config.yaml
init_std_router: 0.0109
n_kv_head: 1
head_dim: 64
norm: "rmsnorm"
norm_eps: 1e-06
positions: "rope"
tie_embeddings: false
warmup_steps: 200
seq_len: 1024
steps: 3526
Below are experts of layer 3 (counted from 0) of a mixture-of-experts language model. Rows are named router (the router's row for the expert), gate (a neuron's input weights, with its number), up (a neuron's input weights, with its number) and show model dimensions 0-63. Each number is 500 + 40 x the weight over its row's rms, rounded and kept within 0 to 999. Numbers have three digits each.
After each expert's rows: a language model's description of what the expert responds to; "mostly gets" lists some tokens that are sent to it at least half of the time. This comes from a sample of Wikipedia text that the model never trained on.

# expert 63
router:458492502521515474514545557509468561546543456474425565551480451498491540502541466538481492502522511488447481462507530412445494463514564520537523507481484521487499427485396495505422474585482510
gate0:518490486496523446542450540502472554486481457515470466552480445504448568488464513447390512528454487435454487530550519475498516493512478568522469460503506474449518517421468472517446539554534459
up0:509476529462494587446482426512472448548486503504502537448549544457505441506474476514535522513478533528463487551571522529452496497534494483443519473533533593561483522540553475480515540506567503
gate1:483514485581474533480475493463433473537487441556468521537476489490566453420531455500553527497522543473561526504523487514512479511520546495503499476495522531463484503539532430530523427503567581
up1:531453517582475584499503487510467500443512453499519486589473476470557465431454501463503468513554492472497476474506458488454478529496547470515481404527547467513501504535535476545479407526559597
Ending pieces of non-English personal, place and taxon names such as -ii, -ano, -burg, -anda: Fujii, Salzburg, Navalmanzano.
mostly gets: "idae", "amo", "ini", "berg", "า", "ić"

# expert 11
router:462403407512530505500491502412468494564519491466428535498531464447524533544564496510500481497498550475479460526515508449451544482507548475538471447506516507581507479539420533492422498580524488
gate0:453395528479537483529454506516563510501489569480470464517546541465499524422460526523446505517498504491466525491451517512453558503554462488453484500523535452525450474490493521553401514545521519
up0:486563481553414486465540517549500513530518493571531490522480559475414450496547479504578478485473540471518486469542553551474490501455572525497473507470465456533527386448517490466537497512428517
gate1:516442525402460482530533443463457574487519548504476536465469509441528439476499568482502573510513513510488556533496544524449527471446536480515436506424514478596490454466454548524488448597459562
up1:413513440537554542538418512516571391450430512529513466474480515475489557476513483550445504525465477517445475469485412508499521516515416521543513512557556556498520469434523498496435489454492502
First capitalized piece of a split proper name after a space, often foreign names in lists and tables, such as Le-ipzig, Ch-avan, Ib-rahim.
mostly gets: " G", " F", " Al", " E", " Ch", " de"

# expert 6
router:464456489458516539474492508483496524571542561489560553463393542532521494529519452538491545474534524495456511439562536535464449418494514503545546475463459489576520519498492476501475455512539521
gate0:486479472463355479566529560529492590570491547550510479481485523530486474555460516432459507493502477510533524475472566416448482525484464522484477583514504500503443508504458513501503482521498517
up0:478542502500447499492535590518464443574468512466464484522534559503525479439497513523471526498455520608451454404506515500524505527609476529518601470496469487508482465595537490458500438547469480
gate1:481490448457547487540541495475498475501566517479473528482529465519470493535463458508519559510534484588492513473530523505528467413477597444485507490526534498497535557588412522554573459485524529
up1:475430470463457466497542417483509515520452491504530499491486442502451445436497489523482526506530559472498508477470527530495510542451592481481509506446480484491544531473436515447487554506548471
Forms of be and have after a subject pronoun or name, such as was, is, were, had, has, also wiki heading equals signs.
mostly gets: " was", " is", " are", " be", " were", " ="

# expert 57
router:477532497386494501488541490493466553478542530465478497496478474509528495468535467533464494533466559468486467487545552481444466481493524536642563475410499487525530477595522463517457505601501558
gate0:560505449429504486523471529505557501471558568523523486478494529503544442462486520539513458514493436484486471511582463560535516434457508490564529501520534470526496437507552434540445420457504493
up0:463473480546508586486468490506452422478523486428505508574446473458413556496505466506513529473494523496542532527432531555496465549526472510449496510470491510485477525500446501514546596520492472
gate1:470529542456518500467513452456546462467506498465483383482513524550493512554531489475445511546450561517517438494516488501515430524588508521581476458418499517492478520522512502504510515546441456
up1:483503559480583502516557448494496421465536529510505399482485486539500527548556513486494539551447513511490480520542487482545470510558537543539516468484446473487452528469508467527419498482506456
Digits and uppercase pieces within identifiers, coordinates, chess moves, scores and percentages: DTXSID8, 4°43′, Rac8, 18.66%.
mostly gets: "TC", "CC", "RA", "OM", "BC", "IA"

# expert 32
router:495470538419593531446449558492502557465528472467466562471478590460499463548534426510483471465486582430478511514542543459506490461536534515545519499477490537557525466525464487493448445534504559
gate0:527488545441518474494479511453539439471434575497506497530477476505494505521487446458497463555601509490535496485543482489483459445465480547503565457483546475513582505546435621495491488471522516
up0:493461414533478485510553461502544576573499490491467467574535537494595504459457551458530541484522476575481498528531539501519531529516437422504449503603497515520432504473489479450462525544503513
gate1:524481531476505539416497582508536524445504516505511550447545479571503445451453436535552517452504490537525529519490606511458485463460567530530504606536430457479507479458422515554498523508446452
up1:460463509457500496569482594482569495472489508498509527493498518579546487488523485493545543434472522514520529594489612583503541575458518531483435579430398493505527533433512510501458537566524441
Middle or final pieces of proper names and places after a short first piece, as in Br-ace, Du-ques-ne, plus whole country names.
mostly gets: " Henry", " Syria", " Russia", " Philip", "ø", " Sar"

# expert 45
router:505478484499508533467495604482521555479532547465471575451486538506413591568546481521459468483502585448490494453530547496467516460567531528542489509490568545542518456513424473519470448458451473
gate0:538502465506456499522509514519528556524488489394490533472507499423414534510519487476465457438456545515514457494498477464548514474474510515488596476543500486569428499517491503535555498492516539
up0:499481477557566473512521474545499519476580517553524504532472450568490514443463493559565548448504452518458528444501465520461546562402430508508503471482511529481489535501471475499461498504422445
gate1:463506514556520449441473566457529516481515462429453478493498480526503507490509569503534537567492468448543433512506500493455399535513505516589519510433556497551544517590450539475461423429485502
up1:468518517455430507502539519467522500478519503506494474505508492524526447460455463490529443506485499543483494455465446531502420465447477505468514476532478439497511427465496516428524502544512545
Middle or final letter pieces of personal and place names, often foreign, in tables and lists: López, Liutprand, Craigieburn.
mostly gets: " States", " James", " West", "ff", "oud", " Jack"

# expert 59
router:509468463482570516501457517482522521480540557514498493519422451425557531493563401515475513458502567473432551469477555465479527469474516505547487462505481464517500422556520404492485457557503484
gate1:483519482436405476578530527416520557501480442446495463513477451536522493461518470434467502527439586490487423566488514528423546569518476512434498504440506531477514482474537450416510498483509485
up1:477493509484523520489505571515474505512465491484403545462552597461491533519423597523472483499502532466487522456490535523482524463472426420457544496495436521487480510548477533513563460521452499
gate2:451535513500616518497459475547530547507560568467534573462511469438405450557472447471461406547560543454516480486477494517494514523520448508528493475520557521463455525485437509499543500534548484
up2:474541518509563588541469545503498586503453490490475495528548513496450527537520520547569491528496542514446517480495427569566450532532515501542546517458508535494445527529447503514571570450514539
Adjectives and quantity or order words before nouns, such as first, other, more, most, high school, historic house, eastern-most.
mostly gets: "%", " first", " other", " new", " more", " most"

# expert 37
router:447499455503558566475524606476446532488550532516478475499516432468539473508482481527466603522462584505444512468568551523474487456509553529571513473454520480492502477552521476441397503527473497
gate1:413574566429481501530480471497482528522525519474495528488488417480535461526485569477467469462525523488540537548468497474463516451467501449518553430446525474541449448554507523542553430569504492
up1:577523471523530552500470493462473539419459450523476528528479534555452487495555527483594504525503508476522563537523513488515584469543487457510476496492524536491458553434519558527517539585466538
gate2:493473567544531523490503602434450544489535533513559497535423408474528494493539519599515486496509484530492473563488499469548420548545498519516537509520516535533523492484481494517444491521537449
up2:476479478535510444529590501447438519444558463513519478545529381530487411486524454545479447531524448500486498527507474509597485518485483480510484456570462560486490455590493486432441431497509458
Individual digits within multi-digit numbers, decimals and years in tables and statistics, e.g. 1.66, 7.67%, 2012; also million.
mostly gets: " million", " century", "′", "7", "8", "6"

# expert 24
router:528512462490530533509519557421456589519544556455474532455503442459567478509562487552445505510464523489490490507558514482465581476433517420555526434487528547557532509510479506465510529559513474
gate0:468523422464502518524526551546457587512517446484428576526520490443508515513460485491521452550520524525496469528512498484521438499417477494567444440553445560469530480541482508383548477478476502
up0:508430514441533549449477515517517513473504474432515510491497534523528468463508608560500489471518499510492531449455556554454542414456514525479495468428512523477483497482494505554479464478547563
gate1:567544493593544494496452641366531499556527530531537420526488435538508486445467514532513462492489465493470551504501525540539504469479520484525490551538483485565501493525440537534490553451493566
up1:543492442535471465479570482431535452567504500527515503551454486441533526488448479410568471451508460413489519590500488511577506502551553515536467522480452535552483556523566447497467588550498519
Single capital letters opening a name or acronym after O', L', quotes or brackets, such as M in O'Mara, NSV, PNNL.
mostly gets: " B", " L", "S", " P", " K", " W"

# expert 56
router:464444456398489442474509557429558517530527556516473519484459441506461569480599429559502507465517552488511463485507536469477553481489520475491460505481509516545513487525473461519443500484549480
gate0:518532476478485443615449495469457516546504505490518548533512567450527419486512505512529589493472448508511465504450490527528528440465478453514502462487529521571484487485568475583410498531495488
up0:444553446500603526436496417503530461509439507497496499454463504547529516525459499534495521487550565535463509430528537545556454488497454476461493506542465463490474579555467516517542570534529545
gate1:497564416549533462475468425470545502498426535446503527462551482509491524424462531466540438477492454521425474483494513467502493529490569512525476543509556567495549440527466508494508515446526513
up1:444462538446554531502489547539449491483503474488423459496465391512458517519466493508522608481520538479535521528511466515425482494529514516465506543455469504505464504473516570503458523505495453
Opening pieces of lower-case words after a space, like p, s, re, st, br, as in br-illiant, crit-ique, repro-duced.
mostly gets: " p", " s", " f", " c", " l", " t"

# expert 42
router:504449467463527460556491497463505580543515565462490462491503487440559529567518447568444529487514576513470511481458511476486561466467551497522458447538500513532481468497476521524493433564546513
gate1:562486488502487540415579510520444570454496501511449514517533522489442536538522494571518450519471571443491520465508523486522559492562498506532555469484473468476534508578478491497452557471542451
up1:534522502505463553466480510572530419484472521563540535414530468486531486560500516476480508481506505501491519507559433464403568430548524534532469532518472491450521485509468465482516452451447501
gate2:492513412477535503455460502420434546604477498489484485507535512523461480481426438509432557507539529477555497503571478495471494502485564523531506454509489490559530531509608492492489500490473540
up2:503489455528452521517437460515442447498568496516485546492508446588507430539550519550459478519426527541510462443483515529510558537423461475501492510515528481421520513500490479463543533515522518
Articles and determiners opening a noun phrase, mostly a and an after is, as or commas, also A, his, its, no.
mostly gets: " a", " an", " A", " his", " An", "A"

# expert 61
router:451486384467546537547467545486536511467529498434467529480480456391545491519480398478482549430463534489503474481493493521442520468475503468559486468480555556569541480536451418492467486588557530
gate0:480519472563511534537466513494557548402488485453494525543395509438526493510503469423506509484473501470457555513480547445440527470482489572481497485463515457456496455504405487484513482524551496
up0:504510462618555513529526490498498562485471443524474506534404502474509526549512502483549462481443549463531545500502526500529481517530449520488462473500499486414527498478476510526503471538526476
gate1:505465458559473517525440579429522536469524529482511462513441471412549458419489443477528508501536540532524430496424440560509561439499489490413449468461537523493459449436443499519488520561491490
up1:457525587439525515490518478539495477535452477504503493500562514567450503590528517507494520516414438472474567532582545463475426565570519454564549545525485517462506504583563477535484456434510476
First capitalized word opening a proper name, often after the, a bar or a dash: New, United, University, National, City.
mostly gets: " New", " University", " National", " United", " South", " City"

# expert 58
router:520497450511559542539498463470519519548532533440541485515408460409514467497531463563446478555516570452421506458561517524467545478475535556538509526466557532514537467534491449535461467576459566
gate0:530493527509454474471480576454578467478510471486488522545510520523422488590525553487527460519554501505449497497554449454462457474490487549604446541487521463479479559531508438545464552513434479
up0:506467559492481466544552566462483525515484519563467519579489421508360513486488593564566476527528438450502490487507457463456499537473527538490464520469424507466465499476426495541519563485504489
gate1:536506537460468496523535520481539451459431458498468570428447499500520500450477565529508524521509529488539471493478492464509477449482412485538495522562481487541578490553504459428469531565450529
up1:472484526497480445516492508517502490571466465527547491539533546486525507511497575468491550473486502570438520518484558468500538467518547546516538439457435518499482505505530490542468443555425417
The, his, their, its and similar words opening a noun phrase, usually after a preposition such as of, in, to.
mostly gets: " the", " The", " his", " it", "The", " It"

# expert 20
router:483515460506545464519470487457466527549495525526452504520441465472458562520528456572448557505503564473422428424476556457516476510480627480510518516493483529566530417487477498470469467500489483
gate0:481495503472543490550522457437502503491474478562472465537496500541571480452486475471589534478444524480506583468515480463480490455419523509551465517455507502522512496509479473509422507500440594
up0:519507513449456503488478506471454502491387513457479440505477440436534455494493519497464479478469551503513463512420479473456439485493479487440540467440451456436496513465490483431499474472493530
gate1:449518495530556506543461491446527496535530460461418519507481521521455498547437516466472538490505570471497488509522554495425532565483475493494389506480473430419468470600509535473507438566473435
up1:442399491564507577541521494480506501485448518450433497466580433511480492452482472540542458512522404526409492513492484461471446503553493454544493519496488463515455513586528574424519491537494467
Function words linking clauses or phrases, mainly with, by, to, which, who, had, such as "porch with", "According to".
mostly gets: " by", " with", " which", " who", " has", " had"

# expert 54
router:498491456452528477546492526489459535568540467453476520505488486457477511486509457489476518425571489454471518454486518513517531506512531507671505511494454489483527472602375492496484356515542573
gate1:521582568521513541432433480530553480439459449408494473508483470492480513557499500557455542529455528462453479526535531546528544566536537528535491510481489570486495523490480528445414438491494485
up1:541541468530505505429509519535512430507556528540506418566483496522473497542514474516428520506442513457477511510498458492481540559463436520476493501460433494489537510471510561444453473485511460
gate2:489549553497535538511470492493572541548433438465472412533557487478579541451472473458514518594459555556457438504490497487480549547544501494501497488570485488557506501457511368523497508419564499
up2:523397549459465508485440473527498475474459523565560471435525523558502593534470541467474444518487470525503441542477536505554499553457488463456491551500505525527541443439494469490442491484498570
Bare space tokens after table pipes or before numbers and dates, plus dashes and minus or plus signs, in tables.
mostly gets: " ", "–", " −", " #", " +", "+"

# expert 4
router:421442470477521482525497471444536503525523515535484555457439471440505520565537471585483500533460550448495525445539527513466447437514531551598526417488532506526492500483527441474481439539497517
gate1:544519546545478568508480568490504461555468511471515454477426490486466474437494565499483521507372573569518489476465489528503446474503513532455509498515513568464443476456471566557455484498472548
up1:462542532526465438512496535442551505522496489530473447509561481464513546489482489555581468484461479493452487544481500468486525428519520474585534550511413441498511486530478510492532517486490467
gate2:460513533502497463491460441450511502475540512540536511476475474491484527476480581541473534499477472527522443485469513579436486483467496554599530458536507542509507447513497519620512479468493488
up2:478524413556481508593436514472497479454430492484464476495567517507593529520460530466490477543517522482499493522486423482526443527476499426539489525498536467493550512473491485523482490493473466
Conjunctions, relative pronouns, subject pronouns and auxiliaries in running prose, such as and, that, who, he, was, is.
mostly gets: " and", " was", " that", " is", " are", " it"

# expert 33
router:435509499423523426520521585431491522511539487378485529547502472512493519503536488501430453489499520452515426479547545515448514519536528545611534477525487489501484468573499518542527495543531507
gate0:469520429546534536530527547485510464498531485475491552509519507586534509544527519580565437507414499517488509481442564481546516507469577487508377498542522438520552497542502457449535474512599517
up0:525521511490567449494464545550448509578525517448483511563450509532513536528511466474514461519471550533446519419490481528556454466499530491510475494540499417457496480440520439490594479544497481
gate1:540426485539442439518572505451455464464473509514489559496512536481538455511448469491530516450527517485542486527485459496487509521496470452506525467549512599506477453530498477474482477507488570
up1:490534448526514555541461483530527509491568489460525449475519453367516484460509479454506490466450492490507474525510426474573548452523471509497469530417513451537468513532465495562441555467503402
First digit of a multi-digit number after a space, dash or parenthesis, mostly 1 or 2: 1997, 2024, 100,000.
mostly gets: "1", " Min", " Tw", "2", "ม"

# expert 60
router:476478464466505435527529516461540577576567523438531570484535506494531480547492487543448547511540508486517439439541578434500454480504572467592497492458533550491489442568392560486475527538488483
gate0:470469440526472452498501476520538486566508515475559469510462544543458544531516391439479498525443549544523495485560473572546503454529491499423483463496507484527492517487511512529489569544557415
up0:481438423531542436566507546481461427543448468500519452528557513510534507539441488488467456457497461470511480498515452530504444468563518472560501493417445482483423522477550488485466502516495484
gate1:571506515491512527532594502508463515561584433499486578492507523560515493521454448491450486493520430468519489524499472465486456504525525493461505563453486411565477444453438426533477521462540526
up1:538478537562494468548458509425481468461511437435485519611484566595516512412435508474492479555527437507466490470481478484536430465486518518561477543481444457497398534519449464533494481534510516
Colons, opening parentheses, dashes and slashes after labels or numbers in infobox fields, times and coordinates, such as Kingdom: or 18:30.
mostly gets: " (", ":", " –", " /", " -", "°"

# expert 49
router:461496441483481499499530556481493583529583516447445485454482416525562486576593475541484439473515544471495453481472516473512524443516512472538468497484546538506519468511454477463523494547496474
gate0:509449438518400486507551541519502510518534459484505497520439480450540464577481510502451455468487536492531440522431529484453516451470459479487400557458536502543477518513503550427512415571469513
up0:524506541521523518450511438480428548459528473452475492485500537592479417451580494442508517517533439519450556450501451542555456569521572538599515468452507462499510451458515503560523516481508542
gate1:540489515470502483540466595465545497516508497455439545489460458444602523502528502470519562409565502506525488534522480485507463492446515579491483493505564483492449493458549542564450524515487546
up1:533471544506521582431558647515563478466450433486515545436530544506473497542487426524507456471510509487506504540524513471482476511508592441507522464504492480518519517571489532528434481470486431
Middle or final pieces of surnames and foreign place names, like Chich-ag-ov, Jen-kins, Fish-man, Drumcond-ra.
mostly gets: "ij", "berg", "ford", "ü", "ville", "č"

# expert 40
router:456445503437501438554502520380521525549505501447457550472500483448511495524525449566459493520556589489500485515438549529476548498514518476526464410523521509590469505564482455500465505538524464
gate0:459442521500468453506502451427449494513517509497491486497440505469505466509496447494550415509534486525508485511490508501536545536498480495521465451532479494406529549546484560440523539563494433
up0:457443548494465466509491454462439516510529517467487478495477478483509492500464417496555413528535515546509495526487511516532555521533480504517469445520469492416536533540485574419552516588451420
gate1:496527481573514506464518443511502459512427549464496504473409486509533493557524458542554503518463446513499546512428510428528589460456561512517476466442521524533502501525531536510537529561535490
up1:483472487463505487522468496482495501478607430549496513518567489461437496455469545470460498471518543502503445471580483570479446540502457492488543541551488474486499472471480466513474473430492509
Capital letters and short opening pieces at the start of a split word or name after the, of, and, such as L, St, bre.
mostly gets: " L", " P", " H", " F", " C", " W"

# expert 39
router:477432496499596454579459580450498536538529459465467536526491448497496498506508474490442441475513520483493463472511508406496456479564550516514558504502492504489496418512473461440422479518516471
gate0:559453484549589505496523488521534534453444510492418504483452481506447516460441435512512529476535516521505429474439544549497478483535504472537562401561565552475529493419505466482482526489493518
up0:523466493469540526455513465497435471516519504560539505501496501483444506520459560499514587446566524546526509491516495505547472502513495545458422580487478413500505541466467488468525472530455557
gate1:508468477455499537520413529489510508501482443515411519464523494477543540463490485508531525471493455510488476403511470474479533519448506363432538497443566489479458509517530469512465551557580506
up1:504470510538419553488540517443440488531476564565488460483468537507516485553440500436478600551487523481497529537519502571496480547564513533419458497508432506503519582568497515468449471481460582
Word-final suffix pieces forming adjectives and nouns in scientific or technical words: hydrophobic, numerical, eponymous, -ation, -ment, -idae.
mostly gets: "ment", "ative", "ator", "ious", "idae", "ation"

# expert 53
router:431510472463460529451522486461517511531542467468506508536500515498457540553501463512380433512470537478508480470534515477463517491510512510656418430482518494540487494569497518466540477545524550
gate1:502568574510509553449481486420524537519554542421564448524454452513514455515476483510491488567474543502466545482502504547548541604543540593551464514502496515494425529530479478543516474465583486
up1:490443404456507443500502552598461486481471498564429560458540529491462531456526522500488500469504520480508456527509509429498488435502477421470498476508515469491583528448546565483472502511451505
gate2:472501586542492467454429491466515536438485499553522445509529503445464517472531460595508575487437498431529459502516509577457543481486498530464559442508515499454508470560408527571516480448453437
up2:595544540501534436470478610539504558438495561530521488507531435524515569548488481443469516491489516443480491511453524514521503554421532399523495503548521438447444519512472489505444458516477456
Single digits within years, scores and statistics, especially the second digit of years like 2-0-05, and table separator rows.
mostly gets: "|---|---|---|---|---|", "|---|---|", "1", "2", "9", "|---|---|---|---|"

# expert 18
router:517434499457573524483496514482467508504502501498498478556554511526568521580596467510444552400512548468453524488479506494512528423570525470558462508453514537464513481534464472540434450517545528
gate0:594545518539490521503469568403510505590498493532471557529499475499481477543480526498482511543535542510503497486508549503465561529516505495560548427479541458470465485516550521513498463503535477
up0:503473440499488473442482499525515439441422512413450548533479492543429521487566539522521527442451451448436507440530474467573502459540526468537540459459571462520469502520489503479491526553524519
gate1:490545604411525446506514487413492514503512534549480475557538444514594508525574466531498552499470467530452481530550516523554512473481551428477500533525511449511509481561500470552511574535566498
up1:463447510511544513502467485499532466506530507463400505496532493461573443387500483513537514516461512446470476451521419544422485487550489463505457486510588434471551457465464572544466526533482465
Short vowel-led word-piece endings of names and rare words, such as i, a, u, an, ina, e.g. Cross-i-ella, Kurb-a-an, Pry-or.
mostly gets: "u", "a", "i", "on", "an", "ina"

# expert 17
router:478420470499513473477486547417486465591528556495501494556425485485529494457439439554465499498494481511496460485553472490505466467487515501554556481502525493530534472566455487475417476493545497
gate1:520486490448519432475558505505441534579559479475506547452461502506463477489461481540558508478507547588474514534454470409528474455504574530463529437481525454584491496438505523472448493513506520
up1:432588524487539482509512531543471552523501516473454565465440504558524563514523484513471483509509469540512440424464509561464547516529547582384475514550480479426470413474521475498440556460485444
gate2:500491469506539487505511511465500445570538475480520516503528487468511484587450519501493467499469499537509546515490482520571519521494437556576561528464536505527553516523469470510460532587488521
up2:488498521455484462545473542471561444544502434445492472533451482418542455514468476541557488453498439522481520535507508501499494472575485536558492507430514574550481501566515464466393550487493505
Dollar signs, braces and equals in LaTeX math and SMILES strings, plus nouns or noun stems after articles, such as midfielder, body, value.
mostly gets: " $", " comp", "$", " co", " son", " best"

# expert 7
router:434480473448508485486582501457515523529552508475512553471463481512520497541529385596469506475498517452439446494516588476500470471498530454577491455519539491520493440565454475442493448529498509
gate0:476555547470446498507575468465491472497551447437512561506407496597493530530552404532493538540535518581559549600468544471572482515483543493573519516509543456537573506437468440485511495535551507
up0:544439438532503515447469573587537548520472543541463446485543528417523458446472594514530466458485542481454472390527525512478534470529494556442505505520434499488488554529495562486449521405461504
gate1:469484525574466480488538510510521511489497494555416559496464489563431593480442426548421534465499484446511461557502539440503478486532520531548481479492499522524524478497493532525456430522520515
up1:460553469504548499533537507521481514458524431541539578475508618554557544511461393459574432483513532513470490431535552506505508512401496549515465555529501518466536534536470494487471489440544524
Opening parentheses, quotes and table pipes, mostly before years, abbreviations or numbers, e.g. William (1821–, Hotson (SCO), "Deny.
mostly gets: " (", " \"", "|", "(", " '", " ["

# expert 44
router:476471493484545439575503528463513580527503496500503488505507487474588518450532471505382516485467599516538480447467532494406498475454491545531527413487462497548505485566483485564499505512539536
gate1:474553569493544474593538486493560583436535499494522555445416496476484445493491480435505540467496554523529554476495569536527473491461479508566526528485464459486542571531513504473545493533511539
up1:499496522522477490548561598492451520462524444483557516446464506495466495491532442506468527438494523500534509544466572501505514526500490514588532545465494452553544576481473492526561493511527489
gate2:475513544525455487580559467460535520465541458464541471482473566505464491506549449485462490470500500501505535518483504446471600501494497556511444442506514446527591559483454552497477553564521496
up2:538511429447544490450453518562527463527528504541478513523530512527553517445497506510522395595498492487526435470525524503476472462484532417504553511470523501462443466529475462498527475446457522
Single digits in scores, statistics, dates and tables, often after a dash or decimal point, as in 4–0, 0.55%.
mostly gets: "4", "3", "5", " draw"

# expert 36
router:490398486460539515542472541432501524543531527483466486501511503508557552487548490532423549441498553435554504477454523549440541483494512495514510528496536600528479526514467478527506460500473496
gate0:448514490507486520527485459454483528466557520425517501480521526502545511510545499549572460528560478445513487478504517514531503563562411478509495468511505459519495433472448469473542582516458466
up0:578491546558558447529519471503505473527514492572455441458522574491562518485538457537489482499505487514487530520469464497513448465440533583604543573494510483486593526497486501576493560506507526
gate1:504518452498477490451470462406431504527476512441520403432555539550505489547471422496458518512501502537475505486478491438573443537536554514456498458528601534519452544538523447500454495490498531
up1:537512540515421527534491486447519498510521591430582487552470503493538559487437509395543509443502470389460398519540495505487452622504495506472492458513542559509534458539484550549450536563416451
Lone consonant or consonant-cluster pieces inside words, such as m, h, g, ch, st, e.g. wind-m-ills, isth-m-us, Wel-ch.
mostly gets: "h", "m", "ch", " m", "g", "w"

# expert 10
router:502457442509511505471454533440484498575559517516489499480504497515532487452456417518470511463476495482462463449536499503461497432499565497512485437434498579507599474511427506437478526561465506
gate1:595468506529506493503500505419533541473474418513493488487509483520485467447504461523463509520465493546555442473470513542485516540489511523452484511473493587446517445436414472540466528577493426
up1:394515516496518474516456477537481505485521548424521513548527529465525532530510570480543486484505510505459522511507466474463494496532481490574460492513455394504475529535549478415540480452531555
gate2:561559529482538509488471505481522465467531437422547524523477563427493535530466537517468504490451541507523531536411520530480449501491476542442486464489509522473449510548493494516476504528578392
up2:507514471486519502523460548517431480495489491541469518444420455616499489503496473428462503529510473453476498535498504495546532443500545513535514554541505467531636456498460507500508524512464532
Month names in dates, often after a day number or before a year, plus degree, minute and second symbols in coordinates.
mostly gets: "°", " May", " October", " June", " April", " September"

# expert 21
router:452467495506540515461506552454496531527555456518489490465490491452481465522528494497443562479470570459459518479570557484474523443468548534592494481466502528506510400571509418407415523521474512
gate1:502478539539486503460457500455456484499540522508448502528491481496521510488574457514449477488509474475443522462515540522501523482503511577466448532451484588444492482547577453421464519495547453
up1:454551500545559447516631449474502539423490534444582489502504532533562491512507527488498525534523485558470498523532452431514523465496531485526470478508465494513505536468438560509549491527491527
gate2:562457449481505463500524496547468486510436451537522539562400542511478484524501493526426461469569497456500498466539532525545513488543524563561568438479580529514494563509543516432506533474445557
up2:544540517558582496500416469546539550568547511565518485511430451593512394471518487487470486522505491490471504484458467446493528513506440463527589524508469594446462449464490476508453496512530447
Final digits of four-digit years in dates, lifespans and ranges, such as 1947, 2009, 2007; also century and ago.
mostly gets: " century", "present", "9", " ago", "8", "0"

# expert 27
router:478460455473549504461513533463529492480578514435506547467453463487472504477560412494489463516508544440466453463523570519476512445473553477537545434488478507522499475501453458502491485603547533
gate1:471485474469467486450500612450530437533521534456529527505486515496459492455475510490564508449528467481452511531502542434494512484527549464571503516414513435523466467521529443492463497524495512
up1:448548478448540461422493577439540489486493485490559472488457563477539515378534483457551513484501530532438534462490479505513508514503530473514480489480489497494479496505496483492457410583475475
gate2:555489525486439441465466404452464536473489522561483439511474454495442479543554474479497535519500539454436463443501562449488496502449501458493470525471452528485473522518449507467477518498560468
up2:463515569471439477489522489572493534515520526522542504562480415556515494570557429434526484527479592453521478511465513469509495456471479528471458496482467582457473493474430592496488481553466443
Nouns for fields, institutions and activities after the, of or his: religion, medicine, research, government, music, band.
mostly gets: " government", " music", " band", " Cup", " work", " education"

# expert 23
router:528438423470522522566456461446447518486521442406486529471441482467503562482498460532429505547573570510447489461535475506482571468497534489504459528484471544544448432521473417513496498523462497
gate0:432485473515497507465458467520451560506523484584519448502505503508498468559532476528478534465521542520533462492510505551545539521487533534512498420534528423471468454435455450484521479555446472
up0:487427519565534531515498488458539450426520514519517475512458454507436494470464428454499523513448580501506433557448482517519444554466515547477468480473516502460556576516476553516459509517478426
gate1:540470508496476483492466512414485440462476552452460523560547558485490530475528528485506503413432398490465427485514566516477552543467483527502472541455554462575476501489509446457476488491469480
up1:471498460449487561557487470507476493463523497462444435524470480482540493463462514520478494496527598498538500443521461497528500486510498502536498497510490528493480464437500600489518458538558542
The function words the, of, to and for inside prose, such as the son of, willingness to, and sentence-initial The.
mostly gets: " the", " of", " The", " to", " for", "The"

# expert 1
router:472494434509485521476502529449514530476544563398468572454493444505455492486526462516472468481550541467434494465581573504425510429421514489523541456482492502510516430548408469453489512547553521
gate0:504489506462486483458492563445486549528536536431512457459518422543421497510515447561468537561492474495494494538549570501452577468465499559480580535490561530432477487500495505470498527447514458
up0:542448495538480555519512517497531504500508538517504535526520557567500507527558469515512479574495431501534526493586550503453529422436480554541506446449590480443468513541422515516501483481517532
gate1:486428498459488571452485454381447563511531415499571472505538525425500402432446521481560500445491463531529482547509471461421459485462427502559477508436449505478434546474491479547482466531493550
up1:471507483509596481500535469531577502491504562541498532479522466572546438525556459517484462529409533436488498453448528560542569453481477549517464484527477461523491481483436518426448549463519497
Last capitalized noun of institution, event or place names, after a modifier, such as High School, World Cup, Fourth Street.
mostly gets: " School", " Cup", " Street", " film", " Air", " House"